Below are experts of layer 4 (counted from 0) of a mixture-of-experts language model. Rows are named router (the router's row for the expert), up (a neuron's input weights, with its number) and show model dimensions 0-255. Each number is 500 + 25 x the weight over its row's rms, rounded and kept within 0 to 999. Numbers have three digits each.
After each expert's rows: a language model's description of what the expert responds to. This comes from a sample of Wikipedia text that the model never trained on.

# expert 15
router:480470498471496509477507465469495505509519478535512512468493525474485525495508470447493540469481525533480475519526540499517499481533496481457491502516493494528476475461486485529474463503529506529484495518473521511481484492530530458544524505520467467524535532507463510494520529489510513467483524479519515521457536499469537477509531526480513487524485466483480511533505470478527482525485465490519473490457542524483472501519480481537476543474492519476551480483481515524535499467528530471492495528531492502520514501528506467503511537477481474476505513532514535473468533525502535470485466485537489470464521539525536530498469469526540508479528484468523524498525497517530528492465561540498470472504479523488464469532473485474471561479495471538527520509481478516511473531495463
up17:543530527541466501509505489511500505491487515503500480507536512527482545505500492509491460549517521490501465469544529531493504440551483502467499493489523515498504486455544548507484477511496506489479519513495508552523552496471555543510488532487512458531495542504509533477473491502508492486456503515502504484500524506430513495542523460490502528502508521528489528505468544501484467564522506520573496498511499500479509501500493477506471474479510475529517463524455471567494535490497532458473531524505485490495528501535500493518458476530536500501552493534513542514491525521494510474505504518466495498483489496482533501497502548494475505470511527538498510515517484551506535519490427515477523496507509512483479510519446532480515493493519462503541490467497492498485497498472501
Conjunctions and commas inside long clauses, like and, in, however, plus word-initial capital fragments such as Inter, Re, Dec, High.

# expert 8
router:476476515472492503482508459478492500520506466536511518468494533466482514490523474460487519468481529538486474517528526500517501490530497482456485507517497483526476469452485492529474457497522500530487513523474537520503478518530516469543517502522468459519535530513445498498519532498529506464483522478520536513455538492469531475519529527461500490520486477484491515529511473472530485511488471505517479492460539532485470518530489484534479550477498527476554477467483517529525501473532529469497499527525476497531497492532494466494513519486474468467507511523509528486469525520503516462485467481533499466462529529532544517498464470529543521485526477465520534488530479504530532518472540537490481471504481530498468479535471486481488560486480471523512529508487475510515473546487461
up0:458492480513477486482539503494505475524485509527482480476509540498477505545510501528510545459518512542490484491532528502498506506493506480498495508502496504503444440508540505497456478465451474519535483534510480508458518494520474481500492461460458459489517528513516524552495488485527511509508509481471495485502510485483489460486579505486504497492488508489485495563505485496494495481471527507515500446538533552511525456513491503476525505484507512495483478502451505532539537507520498490487512461501517454455474500532529500501494537488501487453543553475531521487508458487539479475496503492483537491482528461482498516475461448509479483512468488472496486540503488465522480494450502521517470467481497504512538498543555484481508523497518477501514511507442471490461469484494468
Determiners and subject pronouns starting a noun phrase or clause, like the, The, he, she, they, it, often sentence-initial.

# expert 10
router:475463516468499504471512464474497502508528480532505513472492525469480524496515477459490523469485524532472484520527537494506502493532510465462491492526491498524476469459478493537477466509519507525484503529478533499515488504527515465544520497526468468520527527525448521484517534497524502467482508479523541508462535511479532484506532518476504504524485467487478509532503473475524479514485466480503486485467538522485481519525474492530488551472491530474537475481486516523536495473525533477491513529532485505537495506524489468494522527481489477465515513525521536467456535525501511468478469479540466471462524538541546520492460471528530527474526485464512534484528503508526528497466546522481449473480485524500467462537464489492480551480495473515515526516481475512524473547495461
up1:489513481484469534502481477522534504541498509459551500511487493443468502527507485520469501455482493495530479488522520488525507490506489477520481506505491503499502482470496463474498486522477487517493472520560505477484543522524493502498519508484551498506543502453505539508456501484500543488513481499503489512473512504476539500505507507510527491483532531497475472490487532502498480503473492496473503468562477539509506511499507417540501493475455487502464463522488537480513545490493545431467516474495479494500472512524423491509512558523493492498494477479487496494526563508475551477497489528502541506482542481494513528491456459493481536508496466474517499482506493500467533490544503503495509505509515507534460489465522523542458516462517446480534468510502488527468537513498518
Mostly "the" after prepositions, plus first pieces of personal names and year digits, as in result in, Marcel, 2017.

# expert 9
router:476463502457477492487497463463488514520492466534509533474523533488496526473505479454491522467495525527483483531521531493497497496534500487466491508525511507531477475454495494523484465512524505530497491520477526510481492510523516457561512493514469464518540519504439515492505525504514496469473518481519534498467531486470527478507532525473497493521498471475500514525503477478532476521497471485496467500462542523490477516530497494525494542470481551481520475489463515527527512468528530471503491528530467491531483512517498458492495519486487478463504513523506545477470527510504514467479481477533507474467524537522535502516463468528536535488533455462520541498528495505530532522466541545490491469493476528473468461528479493468491549465484469513527538522481472503526471554475470
up3:520450504491503540512499502501528466490528483514507510520493522504521504498461505512475524549480483490457500512510537471511511500506487535470538487469449530495508550492547501513495492495535515498488531482526509502494527505482523466536522493495518518482504531467498493487525547480454472447496486464524524490539450450471500458503500493501480531533519483467551518555544494483480450515502469506489474488533485492521497509514529512551505502461490511436472491509459464500537449505504513509481485489511498525533514471520513465484502527525517463478497500527508531477510507492481510475467488490547509489531503477511513504521499473507546486511504493447492523495472526551502519490489500534473525495522554538493462496528483469557479467536477491463514516547485538506505460517520474
Content nouns and adjectives after the or a that head a phrase, like social, city, film, design, often in architecture descriptions.

# expert 40
router:485478492490537493448502509465521483543521514526456508498510523478465493472481475522487523480516542530518482511531511500460471446519476519507479499471515473516513481520513533500495474438484504492533539494457528520511507520496521493560546487522495509547522517508531511459508507533497526471503498523498510467460553460494485457497536514537494464531522463524486522505449495527514505531464485482500522529494552539492497513498469518546513488509486525479500477512465534529506492498526513482503523497501475448473488496459513474519526517441530474485473501517516498524496515503479526476471474464479501486488556503519496533535480437536510485518520511465499509484530450522514524518509509548498508474530476534466474486496475475516504515498503507523516459506454513494469500537535501
up0:489519515476461507514514484521439517487493503512494510482475499482566486524505503474493539482499494505480491495511458511507539520504521480471507519475483520529484472561505499487498467481514508524513539522485503503525560504478529541501536493486475488556464473487499529545499461487494476474465500480498521518483529526513490525518492479510432458527472451533475496478477470471516514496474458513499459480476489505480426466521525481501507486491512543528520532499486455508474534501513488482509551527552524489510475507484531540517474530514527479500501527498527492475480495473565506492508498534527514534504522518539548512488495466492489504493518520470515488524460502499482488507443498521437531482529524481496479477509512516502501470476502466528495496456456500481522531496496459
Pipe characters ending rows or cells in Markdown tables of sports results, elections and filmographies, plus infobox fields like Born, Released.

# expert 5
router:476475517475496497493496466469490505514518468537510521469489516467484509490526479444487530467472522535495481516540542495509500487534497483465488499524497492531477463460485491509474466506520508531498505523480544510494485524523511464533534501524466455525526533505454501495502528489525506476477527476515523513476537508470533474505527528474512498526500469491481509533518480478530477532473463501511473495460536530488464501524492479536479550475490518478532473485477511528526500468530534476505513528528473501529495514528498466483530526472478468472494521526508549483439540522497520458481467480529499475466523531520538509503467467527536524489524484468521529498524507498533528493461535537486477470492472521489465464529479485472475559479493475517524517518482461506530471547497463
up0:516513453536490531496477454494495514495523472478511450477471520473512524544457527492527478509530514500530511468501514532481510496512516531482517514471472512513477510505480529503483492499526464476473505538463489543509505496520510448461541518477526455501488498519464479523544472503483529503463511528482501530449566497449494469509515508500520487479463470493489527495469508452479490493471506503499522478485513529510528478478481487500505431502500501499502461487534535448525485519527496504511503528537510519511484491488572478513544530451490455509491486539485557474472532512490501487471530469515491488521527517481481512547462494521518488464483520499512492530513463517540487493523517454514515485485493488458482550434541520473514511509518535512493494507519485508495523488507504
Year prefixes 201 and 202 in dates and table ranges like 2013–2014, plus relational words such as of and were.

# expert 42
router:471475506474498505487506460477495509516500469535527507464504521480480525494524472449493528461462524527477480504524521488505504493530505472447492508513485498523482468460482489526473468523519504536475515521479538503494485517524520451540507494529466463520536526523448503500504528483501506465477523484529531504459537519474529465518526525461503484523500473495477510529501469470530474514487466490513470483463545516489470502534496512530493559471502535479532472481493531523530495472525522479495517532531474509516499502533504463479517523489481467471491504523520528487442529536498505468484469479542492468469520538534556516479472468526532520487534489471516533495525498506532529506471543530469478477500482522482470466530476501493490555478484470535513527509484474503511479543496464
up1:492505498465525538545524501511442512472460521555528510468502474487457505474477469477493521472487550487460508504534533465478503486542524509511489475513503538492519480513489478555526485487486511532477482510485525493502459488530472515482466477485485492441507509501488497517518513539523481499451514506520491542505518496469496492491498494547460517507519498510480484523510500512479514454510477510467496481526485476464497525546533506500499462474447508490500468480498536495500515503488484503542504505476548482462498515515453482488503508536504514465436486513513498493448518504476492509534463490477481492443452542549517486522529453508507501494527492509455509467495471496497519484457450495509508457465450503496474545481491513471469488514507486492521486541467496496467515466482541
Mostly "the" after of, in, to, for, plus possessive s, its, their, whose, and table pipes or semicolons.

# expert 31
router:471473507476502505482515467466486505517518474532488516469494528465487509493520475441476515471494523530496484522526531495511490491527489470475487498521501494528479462459480510522473470509528501528472511526471530502489503502533517480540521489528469466510536530504460521490536525497518508467478521477516519520470539512472525488508529524475503480516475467485493499534513468474527469526488463508533475474452537524484470516534506483528486551469498513480531476484480515525526505476521532474492514532526480499530502505513489461489513528486468472474510514521508537463435535518499516463481471483539503471457521515534558513492471465522528527478536478461521538491526483510526529510472557533505471476515477523491467473530473492488478556485481477530517539510487480513506478559494464
up0:465500505470532532488495486509474515450523519487511513469446511482501441511526510512507496513492529520522530484497520518492526468514507558482503482526507487533487515512494484513470501488532514562444470521481506482476509508504485489464473489555493482508508499541541518534504495500503485477488512522531520510470511484522490467520453455497464447485533516500502471454505496507517519530501530447462484495485492552471426507463501513503483481525512477494518468484493508526519490549491505486537501532520520558482478528525502477444492533518471524476505510554515544457510536524494487499456498486510503494498511474523519505529488510525489523454528522528517455581536506482498520544505516488509504485512483514502480511506467520520519487539542483476475500523485482502512507491466533
Indefinite articles and "it" after verbs like making or named, plus word-opening pieces such as def, gener, Rev.

# expert 45
router:469497534508504498475502522511500494501491511514478507472519490469524500486455489453479494495498586512532466478483522535501500473533468500520506501500503525538458472503474474496480481511536477506490455529475541544514522501538476438527523537510481527487495503556495497503522510439499546465459519494520496513459489506476498511490492499486502488532482469487509475527490488482511491502491509508505479478514511500517524534527454490528496488432495513470537475463505496498521467503510504496527473526555447470519488456501525447485529535514467466450497474525526492524485509499496535461477477491514482495510501511506518516513487504504499489479507484517529523494528492476495552526496495502486472442480474536468478462510525515467493497454509465551491548502427453502508492504521491
up0:545516514518510462460486488501468512490502517441489487478496473487477517545471473480491500469476514505490507497487542475520497459478467529524463514485491483515475431499496492527502469518464493522488447515490486496481544515452538490500487455525475488496533494477536487520493505488511468504504505499477503502478470490503499512513531493460501545535518534488525471454484510478469479500478514504548467486512452495499521489535491478521523476501523493481495491523509500465474496496492506511476530512521473454485536520520488467542528514502495481492497488450472487561520535517524479493486487471509533513498495544513445537462473553441499504463495452495536510467475479479451477497503486488524487483488517510496471459498497502480567517467504548488511491458490539491470501477481440
Word-initial prefixes like en, dis, trans, sub, often right after to or a, as in enable, enroll, disaster.

# expert 33
router:499455511457473500511494458485501498484485471506538509489487517484466537517478490501508519493503530521487497561486498537522485493519484498464472547511478499513489473476512498504539495516511523519516490546477505478499502514504516501539450521523480457542527542490514512529494533492485504500417538470499521501521540487467476484503517504464485483491484475488534509534552504504532472504457479496510495536492535501502501515559485492568485528468514487461492460502515508504506513450513519455510513524529474481517492529552509487446518497494487491475482524540513558535443509507486496504518490493540539500458535492502534536519510485520525473476516545471488494494536527475492531499502514509502493484544470527524505469506480516521486526460504453509539532539471513508526457506516485
up0:524495479472461516515509504472464450487513510520480477492504492498461511500490512493482520501468535537504494513483497508495486545505514481502489510495472478496528525515497514467523562491501466470525458518536494529487497469561497503508491524500507540518557461517487467530488479458474486509525510510509518481488524528546488486496469507485471423528503480498504494527502535507495502481549479485496513495491498519502509486500477513485512495485478505464481491511496519474509545525491515485512492491517474508449494505525474432463517463500476495512496478516511551503569489513475514419535488505484516489468513519471473559542505477495513483545478551516495529490523510558463517474504514516549445503507553519511512458514491502532500517493520517494495520495527494458534496572510516
Last lowercase pieces of long or foreign words and names, like ine, li, in, ep, often ending before punctuation.

# expert 19
router:474480518457486518490514452473507493518508455537524508469494526465485530493508479449491529466476527538479488516527526502502495483519497474454489508502504488524468473456485487524465466496513513531489520525469531514513487513523513479550519492529463468521536522518456497495512529488520517474485519480526526516470528512470544466505531523476512489524488475488485512528503476471527484532473470482523478481468537525495470506523494508532491547474490531483539474477474515521531491467524529474488514527534486497523489502527507462485530525473490473468500506524521523475461537527500511464489471482539492465460524538520547532483463472531534533497527494466518531501528497521531527517457540540498483477502480519487472468531476479476477550470483473533520527517479482500526470550492468
up0:482438468513435491484491491536453504457494485514487531506508475504551501481505495476519533507489547502470466535529498492530450490526478503500487529512540480502491524463492482471500491492459467551448470482507539501499487488546537479519493490463490515512520460464471485519462527479474515493512505517472509528524446501507528520482470583522478488500511512535516472494497475493483489495446530504517487514503540458517484518463494486507515473487484543492512481470506523551533493498517572506478495502530506511473488504510477510522522525498509458527525492565528532482480508522520500476494514459519504522518556495531451462473490486478513486496509476519493508477501474483503499489527502452491514515536468507520477495495510471531444506507511479507543535502467499490510503493483493
Table pipe characters, sentence-initial "The" and "It", "be" after "considered to", and noun heads like Team, Records, Film.

# expert 22
router:474471512482507501470501466471507507501520478542501490473509532473478521488516480454496546469485525536492488534526526498514492481536514468472492499507485488524473468457491506513479475494529513534487508530473531499503475515525518474554527488526471464526539522492450514480518522480508527468487509480518528509479532495466529469500527525466510484522496470480488508538512476475532470531488471507512464486459530531487469494525493478532478534474493518476558470481485516527532494469519524476492543533534479502523501507530494464497519522485465469468512518528516544480447529523499527463494469481538495470474524536525529520497471475529538517466530485469516534494522478504530526504473548522484471473493484521474463474529466490485475559479486475535533528523491493506514472545489465
up3:447498494527496484462483509471500497505524508526521490510521545421516476520556510474531476490519526522482473500534491457498497501484513531498479494517500485522517503484507478544473508497499547473484448524469476508473484487438526500497470551511503479555480542494439496527474482500507498524479493501506522480452487479485550529511509545495494500578517498514515485525461492501501499525542534541495521487513524468505478493551471494533515481457486474498531453480521493518495554520512550490507534523480486488519483510512473464467483475496482495463501484515477466506517526558486518469504513507453531489483515462531479500504515486506507494520478496545505489514507496550502476479523547485492487512494481515440493503508497478478498500494476467526532486487490467459516472484517477
The relative pronoun "who" after plural nouns or "those", plus word-initial fragments of names and words, such as Sendagire, which.